python train.py --n_experts=256 --d_shared_expert=0 --balance_loss=0.000108 --balance_bias=true --vocab_size=17973 --optimizer="soap_variant" --lr=0.00404 --beta2=0.95 --grad_clip=1.0 --dataset="wikipedia_en"
Below are experts of layer 4 (counted from 0) of a mixture-of-experts language model. Rows are named router (the router's row for the expert), down (a neuron's output weights, with its number) and show model dimensions 0-191. Each number is 128 + 32 x the weight over its row's rms, rounded and kept within 0 to 255. Numbers have three digits each.
Before each expert's rows: a language model's description of what the expert responds to. This comes from a sample of Wikipedia text that the model never trained on.

# expert 34
What it handles: Ordinals and quantifiers. Ordinals, superlatives and quantity words in noun phrases, such as first, most, several, largest, and of in "one of the".
router:156123117124132139137101176136110087205153087154096120132133152122144124146145180076118137141123126067117094122091130095086136113092075162187171137173071125117165076102113093136210094113097113126147155062152152140083132126051137098153080181151160088105153142125108178114072091151140135155137108078139127098134090126102164153111088133109070111176094075104178216138064132132109110130097133161162136100112122125169162168171178123116139120125129116146126152060176145156104115120134079141137097068172086155112083125155111110080193109151105073121143129116184167092102129139147167080
down0:114175110112134188061122104182145130095163124087084153129125113125125132129144157071089137114148147161095176144123098196124170086117099085102124131124146146131172147108160143086110134162142102140145109108106178152135153116158170139140170172126110142161140120103124165139075188147088140106070147105091176039117161188106057134127109112108161137146187097071168087161119120183106140144128107095087159171166136143145148108203128125117191198155142140163072089139176126143142154135127161155104157104085135095179073178131104122180133163110137137157147136134111137044147091178116179169
down1:123072096105161119113155109095144156110214096101153131113092101107152121141115107145111079141104176139127091183159159109120141135071077168126120063103163093204110145165144159094115140103140072131123179136110092155144164151133188120122145085181157098108071126065126132169124107142138128088133178155121093113167168131078173148129135161183174081152145141111140110123106080130170114187131147162179114081094146178074132138098175123127194096142152122156158130080112133099175068126094080068147125123085115119070148124105128073087119120125123134165060124190154095151114179125175113109
down2:166128091129124087142172098124108192149104086115119131118122113165104092148076163090201167108140129162151185158159128157152142079132089188137053141069123134100104076085179122146113144112076172083161157086161134181161088158163156149094136113118104164138155103139060109170119100120131200091246137187150162134139138123122109137109135115116153185137156106166124154128094128063131104166088168189127158102116162111092089150125103169106148095149134132171172105114139083119121094124158076146111160157161139124157043104130101088099139175082125138122108130146136102105116143161153137149
down3:112149099109151147123130121139246046105135145207137093120122144096116123133134243136121150081130131157118157165156100172107120149154134100078159165099129135148131194166072135197134102169120135131099128136095149142148215151086131122166090107116102132091149132106172176149132140133094121137143148071121120095108089152116126117127110124106112100129137168107161128129113135096153143220140193106108182124123075142158160141122143146176133121097134121183087099055104120092174187143117120118109113136136187124086217098127126138126100127117192143078152112079162138170150126128151115128
down4:131134144125119079096128156113087106135079114162109112110139169132050075098098070143110108157148137166126140114119116105122168215159161137137127127203117118126165098129162183149126101145113116110110156131158072095119139112152177114162107161144142183093088111124120129164116084119127142132133137188145075121131141114147162175134121120183104119144155144177125122161063092165152151121172140133100160120101181094094092150043152238107092070145099107100125071190174171124120092154136169071068106098134124123125178107186155115120149153119089147115123148110177159115112133211078126093
down5:118155141102105149143132074138207100160121178171107149184110073126181142128104154164129150097141125152129095090127115171102084141127178149130102180119164154155146114181108082120145151148115098115123087119101147158123091091084094145141118088122119070171143133172124184096111181114143093138101114150135091188103110111125126108172102081106113170097085207138090120110179154116144204113144121105165208105164133153146136074149097091147145099130094154120112149107135101118147221107096175216119138143150205130080168102103156123185154126082137176100172128106136110173134108128127184148
down6:137189162082065113153141070078149163109177159138097088163110087108133103148160125173107084106112155107110111196100111137160089137144134161141181134071194133120063166178152071112121182123135163184147081119075095079114100090140116159114169134145150102137145132124137111124142120137075043128152097087130121129100124128134116079190080142151097134124105201163171068095140181168207158102106136089150182108119068166131140075129154107113100105129052119129144146145125148114135117098146121184156179146138124152126166180140134146113104172113104123169107126081114148135102180124136107127
down7:169122110100091162128104124060128125132112059159132146153119154107116147120117110088119120094158105147109166137163101184096157181153070130150216114115126165113202149074160143107165174114080145156153175161126136105111094133119092125154077101141173054106129128136118142177094093124108185149125160060137151109189088129186156151149081181092181173174137112104116092134126132089121152167058181133177121094136156133131127066131207136096150088189135128116115107163185136144096084096115116161103142166117079149129120112153106117069106084107081094111130171096138145079155143116121148116
down8:122117127154158171139141105095138140070126104090150201091147108159116177175074129118079092087100133163110218162170065140143103185111131117118147096109141106085103149071087085119093132139162121134119146155105159186201155097089106143154122123132142050160120102105144162104108163145136178032142165098149131144179098093174128089133080143107160114170138175087105152079118106114187106170174139142139129160174123122118175112158110082099121115140119103104113115132138124136101118179083125152132197150145118123212136121121100084081085091097132131147168131108115114065165121122175136164
down9:124168132139152122110097161098137118114106085123123128143092109142108162135130125075095110155108131114100165128073117142136116143085061178065160198129149168082161157122113119116209142166155138135101126170130123134109133118111105107094173155142133099145124105142167145167048128109125132079131065121158164176135145116157119168096082177152185110137157084085164105130108065136126109169124083156097122130162144165125043116168156123103090100203108155176176162120157105131109192143125104118098141121188128142198086147167127105095118160140130032141132104123118180172096124213092145081
down10:092121103083159165105130214052101166119154150127186171176185136136130128084134149129157136113140097161131113100163125136179118180167115096134184074113095101172177150186115105125148149111083164079134149118130116150126211135130138149135130141092152108149090123095217157164136128148089140102075168129094108120128167141192132151138178095115161168112145067150136096152083098132169122161126187106137132122138138102167148091169140188125138079106117150153104106124132166158124091146166143105216117146117092132179209168123158169133136107121099141164118110028106113111120100115130114128
down11:138146096157178114125102125153135128102189213033107132099103106116124123085153133159104080126114141122064076117133165150141131147181119085106078141159174099123147139171101153080142091128130133064124127111119112137104134119132108116179144120105182169166116124093137064128110160133117142103078142210104074148127150148115113058135200141160117126127069124102106169102177139228122160066170148158135131189125166100108134139101099138125182190123098141122152146113164165134128120111115104113179096117122144080143133082120122117143099097143159099087072122194097079128142087052142140113
down12:156080084159104159127084110105169118143104139086112158147186114166110102079204154106136100128117098081107122141176154093154072079105102136082145108125077130139139106135093182122135160107147087128130083133142111076128086137123136150134135127085093092150168178149158107115083094152097151152105096108142133064114148129116153041141100177147169081180106110077035096122136134143083033140099157137152072140171126107096084111160149088072084157090127078123131163131140110184080113080121126155053160129098108137160114137122138144077075118167113139125093125159154153108156149076112131108
down13:118135175121117134220162103088155171128117135155110087139114139086143134140150088191115123138153094068111135130160154140121158089092188119112136094092156127131084134133080128092106125100113111108139179181081125119146061152109085154133148137132119077147128136130094087140105132176157186092137147115158091062093093084128101131149159189138187148096194107112119110116114161109136197120138123095059079152159176083188148110135136091146095166125158117078134151144122084141110097104144103130111137079177168122094125144121128170115118122103073037130137141035102099057170152110134141076
down14:114159165087138152112169095168118120154157159075159091122108151150102154113101099120145126144109132141112136114166099156120118134117128096182165101076116080122177180182139132124146105113153133127101173081114160103175159111184153053134148142183144154089080109047173153128184160137168170140090190153107111108128160165086146213142100139144182100186079135163142073101050159113123152080119146136111152122154131171117121113095173121154114111147134130153124107100112168067176127143173128084174159140115191134073134122113073108141130142125076127172136075114097124093139076115169159055
down15:134088109125115168119150139109156130097118105148125131209075191136115133151123129144151108143155072133160119083169095116130140101133095086163165099128120169108127129124156154103174156081126119119121157141130136081105150152149141158118085112156175000085128123124073140175134122113114169154212136084140144111163106092179130138053131129153145139133126132169163111127114077098121135175058144119151125077120134181189130081154151131085070111150145117136144090139145129138136085134136156111147077196119111177184127040173163124100108141117110106134168175088152224127181177120143116124
down16:184111140189110170074103122145080132098137133145114145132206063148171173092197132165119153116145124142146150175109130114184196142078167133147131118126126166095170061110082131129118129110072133150187123080108155131176114149103081126087171143092130165109128144124125144112110169121138139097104160145098129142192102104129092113149083146130119066121130113076166101172178147127149087105151057097086072101112144060100084077136083125155155146097052067124180183139121148119142089148154122126143094135163122099178077165149095163112094185140132136178104143155134143107101151088130138111
down17:076128103119137095122162113133132117138105159140078126089128173170136103170146152143111131095154131142122127148167159113137164186067128093112120183137114100133131118154155099118076151137112129132160144218101123112106156154089102117154099101182139139108175097147125159178129137160116134147091099107133131129164160051105082144106155091149163190173134165114097158056129152156150226147108098107144067103183084091121122118157171093137177126172130078103136137154077083139110107141148122048161123078086117124093148187214076188114155153134108123123142066096103138115082076091163152121
down18:129077133105110090077199019137143172076144138181156136115117082147140180100108058117150121202120185134144100126099153115149158096149128171183080146145167130169107071106141147097118123124105175128100143144152147165102150125161080162097166123144137133111106072120119157088138114089126100182122147120099132152108052138142116205132170076159035158128087141176156174090147096157134177114133140091120186158139122113129104115086083107129149159073139142132105108085118124114165146127094168128140132095159144121105105156092155130141186170105104177158160151112165093178115122162130107169
down19:148118114189166192123089170167120155163163114095161121105168143131169063119162180062107123128149138091088100105116178085103133095112097086106126168163116098150159164146060103096169112081148103107101135102151130121075131119115217137173110180092140089181092137140174162120117155117210122117154127212152117154125152132149128088112177082141098092102118088078127188139097118125122075107140119151086096133115052073149160185116070141148113144185105152101108103112107106170132146166146092092149049135163159094108104124118130111143181103104161140095141119140133112129101121116094151144
down20:121158173097093096161132162130071146098134164137145083111114121170144143141142098164125124113124113124107101153178103105143122144062134123153088138138156108151148137073075053152071153154141061144153137092111147174150113172114151124110180128196167157154106153121094134110165058102087150174108142069069107158126146085141181115090109120082111172158140131154144114165156101136172119141112107135156174099116070192133149145132169119180179081162076131140120172117105122153126127144110113112080097146084160040109130068153122195101118114118151146135113179158167176192111149103195176096
down21:101078092122099155103150175137125110121139072173163139137155175075174157166194136100154171123106147111135162076071130112119113108114103168138131123078112148164102104117170122129137177114151134175114100130134136183126153071157171092146144119140158125123139115111124138076154132117190103170181115168169179147107118126163179132061101018085125029100064095113110121132138107144125104125103126103140126068118150146091091104138172090132045102156115134132149090101163100158110171151172133120070161178147160151200141179148159120126180136155133132138112110151161148135071130102124093163
down22:145152208090122161136174125119145147147054109144127078134118150125073093131140051132139129102128129103155082131078147117125112167163106143171177102134146123143118087096115132158157157141133091090156140095114174123069106204174143108153056167109142135117143149089100102120068105128101135065099160115160045109147144071135133178130162160205177122134139111111156141141081086124124111109142147149141200108123132099150186133139168131082131142134171138125038128176079121186077099111145084169073134150154125151109073082158098121132118093120107096148134121069115144100134152159170171100
down23:121174108155093098101093148156081135130142110133116105097193099089112117147096114159191116106118120137079107142116136076116136100162176100104074124153068108077172136086187123126080086157113104109178152062131136126126143146131128130130159136090116208063120093106109096101110108169129148192178102118128098139150111113098180072137134133088091140130165143124134138154172118198165091103174135163119076133067132105159150117120133153142150159086098113076195164165155139151145058140095098127098101120179072123028088110136119085157071140143127126158128148189137170110164112147144176147
down24:108113153102120136116164150109092078150122118172190103077127066157128129103178153102152155133074113136148138102144074100119073177122146057140148197101071116146150142103127095109110149170199158251142114183135153088138139075109182143169148130054135052167133144169125140117195136116127067212105109140102139103107160095107136126097107125095139154103158182083139122145166128178154103115123129131151132119150098124165170129098092078107087123129143086094104128136126134214094118173124147118098149140108178132121116163169123119139176155112115158128180122143173106120122121089120133152
down25:145112141188127151107141131143110087101091141088138160080127130151144178047129067143119161103147175139117108197147169083165087110076159147084142114138175153146128067106121146109124120076104120144150113196159133076144162124088150181105162073190126175159118113107068077153155106080124039109119132160148124161120172092102094072106190172220109128139120166162171139101144113173178152118151117160117107100110107100102137126109161091131117137147161101120140165144119142139054077136134123169120122159103119138148108119125098109117140204106098101112135128150088076119167161155118072085
down26:161187128111137152129135105147136118163106137068187130132139132157087146071131129153085149086133135152109119187169094150143159118152188108161145087083144050161121115152148075143164101074116101135120146150160112122110112105143158059130092100116132112069154183154111105119170138111098087081136125093161115090145122088103124046140101206156141178171173173122157138163146160149157153154168161157162102137146160079154132111090143142120149163130155184093118124152150151169168067103157144147144159102136143180056189101151050107108046073131108130123114135129121102072184150104122101140
down27:177162138179153133143106118161160151100129115152120092150146098143142123143062100187131140125155113113157143161178147100158101117169124150151090180115127108134161146184133155086151152102099140114124196143095134142118121198206096137141162128146158103132136096114115119107117068111170019146109108106151156160147098118097125129135073110117102130159099190145140151095123128151115205155162118165156188143146135156113146083132143120174170067129110188186151122196087122076106189071134116153079156162136142155020152078108156128145118105110114154120136154085116157175174108179144149106
down28:084196120188168112167117160108122130082091105103100098091145127100133176117139125127158050124097151089108107149083178138183103135123172162133089144160163159115138131091096155097136106100091150123126112171096116125081186093122079128110171100104131176212111156124095117164157069109088121146080058152121134114149098159127104108109111172087078189131180150145162161140156090178128139060131124156098087169066157095125139127150107131129169108120142139092135188143082145185115103161150092109162111123115153165165137158114079133123162122111112104141066097121038109084110080127077105155
down29:110141101130136098114130170147134160132147083104066098101098098110133195189096122074161089158093183085091130134100177129132126096079140135110092119100103114095129112096097103092098130097148108163176149152116132155133165187184073121138136099095152142157118106145114112101108155162127133168090099121158065134177126124116091130096159124129174143150215089130185113106092093162125113156114148147049107088117127134127126141141119078121118114130097153168081161095069149163147132219169051086179110142110153177167141144083098112126091178122111120204134068136105183103138107104193106147
down30:117138111042131112099091087150060173160122124163157112212087110169151137181170100090173159134114127164131124120151119140107159113074082128209155123037131151095189071110124103100109170115133155150127089111118123108142122112150142086138123082149083138110134109109116174128169112082088116128111175160127118160152123127129163149135179130137138156096140100170134111179104171113096108122099159116154155100114175070062116155108149143139133090141150154110079135077135184113079115141121103197127146182124102151255106092128116103086162129102109076125173171130137128144129111159116164109
down31:109113128144159162142105132188213126073171099113123093100103128110145124111130140129071113115119086118135166151138064126124111099079161102155095092107108119173126168171049082123090106124148087118120125067169152123136169182156134131124167059080187132174053168031135141146168151094129170126117144131085097105166124119108104104193089088138110126137135151109146161096178088143097152118124142113119169189105124198140101127101130118135156163181139063136098120148140098136116129142146130152050099117099199122156137119104136168181142095089138127137186137186141109124139082156158128080

# expert 14
What it handles: Football club context. Football club and league words after for, against, with or joined, such as side, FC, Rovers, Serie, team, plus country codes in squad lists.
router:173112134116099110084148139160147133140147154115118150049145134122126091090143108071072086167151108130121177102127107106127074144083181159097122157108145111180088135117120174074124125225132085189108173124148104127157164124076103125095051132131168090090184077107129113166112167094183049145137119079171086078155117126080172112198133152132142102154127164157144151104093165124117135154123099122140146113142138148107168096160185086107157088153104121146118135089178148163140131123116057129103105147193140064114145102128129122090130066124106121146160096125157116136190084101082105101
down0:093154129144163164179146138146117116154179073094106131069144113060110094226097126193118133084071115091113158178105110165191169130155176174155126165110149111080140103085116094103170198089128139078081084170091155175129202101121133165091133130106154155118109110119110132136106139118146138113132165130125124135081100136175152130128140090112111137098119092115106109131143102114118155126182137084076107147128090119030094170127156124132108116104118078093153193116094129160125104156104135129132096082070076116091118130114096093158111198145155095071137118083117108091092181156165114145
down1:104140143106187169101134160152111133149137119148141113140162169164133086164075158174159062157149110123147093114167163136156102146109128134123128090144182145193149137141121144107081106099084163140118139132111107120069197153157135157087078146181157141084157082121179134095163193126154120084120151145189117121104155103110172104157050162100088216139186139155153115138117115118101122144133137106193119174115123124154120132204068063158139114116132096158098178147130181033129095176126107130132130125099059103120103106117088129117165137131195172154103100072171127150120127128153149124
down2:134153064124129132095122128123130145110129103138169108170184123161102147136101134093105083118147097148071093110103169154189131120170090171122144068122112120072125112119172104120121104150125118072065108131112106162129092153133154184107088144131121166178185108151113077156154123091171163127100188106129109036136150118097091152146090103091120035148135160151061095196093172066083045125127178119103111137129147103111135107052170174122107154173168133087131135148101105136112066107146106125094077116129100134131137156162129181129092114160069137091139127161136110088129179129087110139
down3:144078159135130097145134127133137133114136138152146103129116130114164189122116130119114090165141166084184095185157147115086122117118127143156159115126076090089143153112169137115046111117172101180151130140149192160083144183142147111107110115183100095082116109106069113122127056091052128169112198156107144117119122157131124143117169140125134108138065167132122172078135078138112142115131228141119148209126110113134146143087117149162193129103047100086196074064100153159139110117058143104128105122126145110103143098131118098160142126108112139154140145155212106090101178116071125091
down4:091185131120113168149201097175139179092055147130169089065111094161194158136100121074171093053104114109188139144198167136169156060086111173103149178145145122135127118135091088077162073114138160133050109143152117128106132162177131151106159120114139105114105083140133161103145092165118129123142107120129168113130127097084152126146092160063092190133106126151099121112124113128137136115166120103153151149084114136165096132100126138114132152133107173185159142146172115185045159157115141122075147138095101156113142085126161084093122087149093175147130100166178132094183108164171115144
down5:127126135102128085151112129145128151131085097167118120103062116101144108150122110159114126164151134044100147061152020130123103090155098082123112090173130143130158085093096092072136091072152111162168096162096103126135089165146150153134080134188122135099134143170096143161122149097086068161170112051123066103151117092142145145090156155117071093074114101134177115124144112135127165085158099100104103087126085078168096183127142091104122171169132143156131093172119104087124134157132131120073150136115139083097146097132164089075176122082128068126095061101106074155135157141138104174
down6:181100144131134139129112184153188123152144173106118142095115121098113121181131056175136089107122120073154147165139112102137130163136131067160121131175102047129149131110114169064105069061161115149121151162107096151139092106181123166125160073168149083117088132099168087179123144089108110076155132059128074119113127121090125126115077105181142138117123101148176166126142063125165143144205059123139120143140134112121178139151109066114134093129167119103116167146106149151129092122106175075132144126123121105095128121140117108140022180141060119149098153077115175101080100097164113133
down7:181122128180089074167061112190150072126061200074135160076143105180139115159149062099041165120109103104112173112143128129103110100112127110115087147159085116165097127088148159100144127141151101087105076101142106122175132122126112127132165155134130113102153073135178121146036155133137173101158129148128088182111164094082068135094108177116152106116087167159088135104150152097132072177155114092103118125185147141101090132182158123077122108138154112092121138179121114111118143151116135104131133113132145147070131134138126059114085143180076126094166109146119162150175108148104087073
down8:104156128115163139120102126074185087147083156158138097153116131182130151143145155115136132156106068098123143037108127150099129126096174122069091128115127133164126109127142135117133109105191063150073092170122141102077069107119130135195170164102139131137177132124187114117123127113176150154116127147128129138090098106090102039172130161114208175156100128162083129095183090155176102112116193120108100174196183100096099139139131067095104148173135092120142142060143164116103195169118151115157203187089168129165112123116154122117113145142131135134146175147106125154080120095112163121
down9:091117137119166170142132133103184102124124096149116145137163153114108136067091160155127163150113141119117108139056184113099132139112069152090148164114161123157095130163144149181112127176123101146105118185158049154134121123140091079177083173146027125039102092150125138144158168207158108108124125179119167160159089126145197091168129122118123175183138147114091143137142185121105118120163114075145121124076156129152111176136098123157156158108093137117174126163144200115112188129120134151171145119179151122030082143150127099157123184119175129070119132100163142128090126141118147116
down10:118139143107121098136111094104111108190131195123107120107110144155157098188163178048127142112177071091107153119059109118100077138158099114073114123147116145146138152141128148089101121150131129130046150077166155120129167127095130152163146137165137145078229140052110072111129122158121080092136195170135115091118143080087132144178091070160141142088129102141149133094070128130164134206163115128111110129135145114144166166140150112096119130124174125162088156122208127125147165158136129140091189102163171131075098129135143142172167161123121118139120041119104073161107111152105080135
down11:148155105079140120172107134126112134147132134167065146161124118138156103140214116173159202118095157122133092203147099086107101105138136121138104158112155126145091108161093136118157059133085197085168100162135146146151121138119156145179157135067106141156072170094160129127131089150214101129102145090081156130130127147143105187042204132146113089122113150126148173106172122151139154114080115152141118075142105128185108126082138177171074089145076137120142110132104164156115161128141135153123134130146107126094067106116069054125127128094069116096120080144099138142073147087141193161
down12:116190125080155121152061059129187132114131114096146136147120133118156165216142070162096111162167157166130111152086175127109077152111135120142148125107143146151154066125137095172123058117136131095147120129169196064131125116118078162125106084195172143145088105100097137148079103101093094112117116155194155130080135112135065068107138207095163113125102171132169159139168151137121106140107157133132182099137152071148086172111189178127096125195113123112112141107109160200142088158125109110112148179130136130058120105129170066140110125126120108141121135125146065155134129133153160106
down13:121074111099156121086199102137083124170118105136122128100115076152050125179092134133108128123152129172119164110155105192132151149104159100092106149145125124150163089112128144098119106117171077107178063138113161076161152081121152078119136122150192105097092105157125200130134135119198122107121142110171027143126144112096118159137162086136199181106130112086123105082130146114140137137132115138174160111167130113130098188166073105108047136137064182134111115182122112070140146167121125138186126139102144188134097079172110116124141121163152140118107148089121169123097041131085127109
down14:102161044162143174067110149135181109173102196128125157166192098157148116133150099057167113164168140191157130142136150090087076136116114113151070115132152128167120105112100184124129091214168090091146139161170158073115114121096075122144113180160168140128150117165157126146133152108134155173143073162153076154113160156089103094210136175156136125164145172164130120155131146147139119161138117155145140127110148135167125095178156127070069080173176128098131166134113128121153104145098080158179145180174101139080107106127187112124125126140119106160103105096149144120130055132164122100
down15:151069132112184054176117145088111114107157155145175124107139159126137070180112131108157095182196109084171135129130131120124119093116084128111105087119105103110077143170174142159207132145165058138135122166128127128141141140148157115128085111095115129016126124162150128113100128175165131108124120103104102113126097085133126145228173103135137126120130161131109190132165129130089150125118068178116095096175153106126138107135168105201104076126112117107106120088137137146151153164106143152122098168168164148094152123058164062132209139121156121107151079090114128127132176191148081166
down16:050111136128216121165115162176171090129088141140094093093100102104123117165149142099150098108134127153132241108104140099114199097120180120130136144127109119100115121175115118116118166152173094121170112100121113075121127146103131126153128114130143104150097146189120146137155082155080142071143112176143188145103137171178159151123160145135173094101137121118163122147091154110069127086081104165118081102190214122070104151109093149045091076160092156136112160171097148134133179087116073137145155108092138163200106122115127138106123146111110076136140146118174190098164129111138156113
down17:146148104145169146116109146105120120115118182114168171107148113123139098120078090182164189127126144110165092153147198124133121127129102153139092186136139102123167091145126157085131115160075180095171083141123140156113092107117120145147099126146091214167136096122078041158183116051123135167089117148151092124091151137125140096131167123070110207072151161103119138153103154100145135092156101137147127163125149171208135185138163164117116123067102127165180112106094092111125095147117019139078095085109077135148117127114094158126181139124131107140120117179087192155153162138141136113
down18:166117188132161077143156105107126200094078174102204167124100150152087110143113141128135116113132139113122127108118061108112163135174180119131189127116112155160103130153091096140152129145133170199069126097105129135097110088107115177152149140187117198098163149110142180112138090113150154128141141172172164104116124107097119118175146157136168141117118091145104161129116192080152144163123150133087099080184063149062118104105105176203109131160143141058123133157157048157123140126164127107114162158105104090067112170154121111132170091137095122136161143176071155179106110073143167098
down19:124116081139107128100108186136131102116115136215124083139178148173175124181126170113174158135073120136088129165131124099172131081124095136133064136150123160194105114137190147135139131060134123096113140123096153145164156088136092121133139113117108152161079169138168151123136110146120089122092145127116131150088105127133125201145120092081132123146150140124171076146102087154161179113138145140169117178177184198152075084195128132108128184160124130163126184116148152125150150113142172133129151148112056099198157161085145186141172143154129215108146027111092126088135151155130106151
down20:128120185114104124117143121096095124145148167100141113183134142117094128117097090180161112096160168180080125188115090109158121119166160102132087106129182090171129130166054111101161126212167168137144122090158141138142170152146124101134128117178141082171094151163131166130121076147183115117134070167131176114191162124202154134176172148115060114079088142142135186108163110130164080101073120136091167123145157109166152148157162130102068089166142124103111098132122050156141105169090101117174113178138122170167090121161100162150135140126153171133127139060089148111150110192127156090
down21:143122115175097129151113107119134072122193152084121093137120118185092145138031151173121136152148149118164123124138128149105148121131107145177124120109099103039151114147159120174105090103102200042129156113177175173077131157146175084120121119142145075123117146125052093089119100164102142118105149112091169107101133167176165209142143198093103127118123156114120193129143122151184188091152141156136137103124131111142123136103156222179075176146201122068110142089131102127107145080127095124092080122124159173141148127107120172143124167161150159136119141117089139104120163155111113131
down22:129104109138107115136140163091145113148072180140153164164111142087066133198083161108063226064131119130107140131135079151123118149133129053107133182102126102189114112179132137140139091163123103152124091100132159162143160126102170113148082079115118106146136115143149105139110120124115114152157108103119060155113116109116084158099123117085074219102134089090119156147106087114119180103146087071116092107126124101173114142154133160198068123105173105165107107084108121117127188142098132128140144168145144089099063075060113199081173118139167080092114150096161114149098091157111122135
down23:129117119158152229114126108121129102102061105039105151138145165112105168122105056073129126129095178165101109122095166131112116149085121118085155093138200164111143147142077118129064157120174125165134146097114070159137130107126095122101115086160179103159136133111105174081146141117078085130090145103161131147127139163141161132173115165101149166140126121189106126143134106114121140129122152105097125147134077119127177138135092131069165137139063147150133141199064220163138095138095115102084119106110150092114135105152150170116134135120139154101061204168110189157140100053074150139
down24:166147137125113092071084164142138156117103137073146150102134150137178159195171143092153073038138142094178101157166180130206059124179116151133130124147165126124175131141157146107125100100121176140177115110147109084156102143055095146128167117156137117178148135114133134143194090097161099121200110203111179166118115115140072126088128119104115138137072152122182072134107075137142142156119157138153131169111147114153175182074161128126147088132142152160149140113113111130093089112162131094147119115147073110127176146194102117136101182069172147069124159102183177144130131148137103110
down25:145146081126117110134089115203112128147146128110127134094108105124139125123116160113122112094100146187127144115092159159075132047133146157119125109130145198097080088118115084161062133084150164114149158166139176146119137097140170137111095116152132111122058091104093154095159097133109108040059225147089188143157114131155121106158144121074085125121154135102092107116087128155093168229131170132173160120075158124108094156112074159128134176160086086096165135182124137120150157196155092137102081082153090137099126124085162113175128100134133139089164109165139097077128162137115134150
down26:105159167148123118135156130145171098182100149123114155065111113216100100183081085176112157109109149154115161111136130164109100108115154093104145184101166112120112154144155115147142115139167080142155161149130190159137165089091141055177140171130194129098141116169136144167096159142098102096136095159144084211121074111141159108184106141083110142132129151190105084161172118170141136144086090133146125126169168180126080116158147075159142114151153137044107127102192114095138171119149126156145098178176155102058091069130161135116085144163137131106101132096161165066171109140133135125
down27:195167115149077080108120151137129083123107114153157162148180124182115118074162187128110144152168085043123093146154079140085133101064144122114218153119147134157079165084146061095078096157123109170192134128190094133138076121142112112097171151090172142117125067118137106177085174089195115143143102115143107115177105127121136121153095079178161081135106126116109103112148175127170130182097135133120139144135138150134147078103126061158177146136127137126161176089131090100162122134138169137104144143134123103120171048082129169127157102123128163162115087091080118092166133146154119140
down28:094113132128141128113152142142123169182109215094111171141070119170153147201170121146144153153132124154159123130157067149114160082146095085141114112137128202115102136049116133151092125104174140117169084157087144163135111131123137175093182124144172166159062102144133118090029087128154176138148158130117091184100112152149086182105151143103213152165084094094159092096115146131137166162177128128148127141129152136135178146127136137121159147154141119145148159101116152124064157134150119165128173103081095138165091048122114083121105141107130124164117065082160121101084146112173147195
down29:172215136109078111124182073106078122179152138085124138104133128088132097125131120135123159113144165133083103149120138095161126156131117175083132136142155081143161156146117094117179096133119150098127144114185121135146136100128114141161135086128109142125114159094154092151097094132150215095097165117158117074081107132139097147161076198132109106075144121161186095050081069087144103119151116098158142112142136127144134123073112106091120152119104147218117081136090128172087097205180143115137103055135134075075128140120162089123097171141101076096093103159148117115156151139083115041
down30:119131083187172093068134123187130073122159125122183151127200118098090115158117142101116140172129094071126079159115130117126113088131150154135133143093111220174108174132105083161101143084121114084181146111148082094119084139159146141072114092143099174117086099148154158137119123084210126118125129198100154141145127157123154087171135148112168139105119184140078122158135122121120173128068144073140094051153096140125096102162126094121148123166147054101109182134192148131185081097120148117105070103124073149136162120108132134162122151181138114113141128104079120163152139095142050140
down31:106135139119169162083157150171133096116121159093124103149157145136148130089113057073119079148124123109130088119077159158164155125078111117138138170177175111191127153129119126100106130092145074161147119143134091101118083093124117138184158114134084150137147104143154141079169171111110109138128150080143133122095164077079099130213175137135086155152119130122153147104139125119076133128129175184143085167185207084185092140168111187094158141111088077111146089116137123101142107209072137131194111106135190193125070081146176120106188127135074093123105104153129125159140129069118136098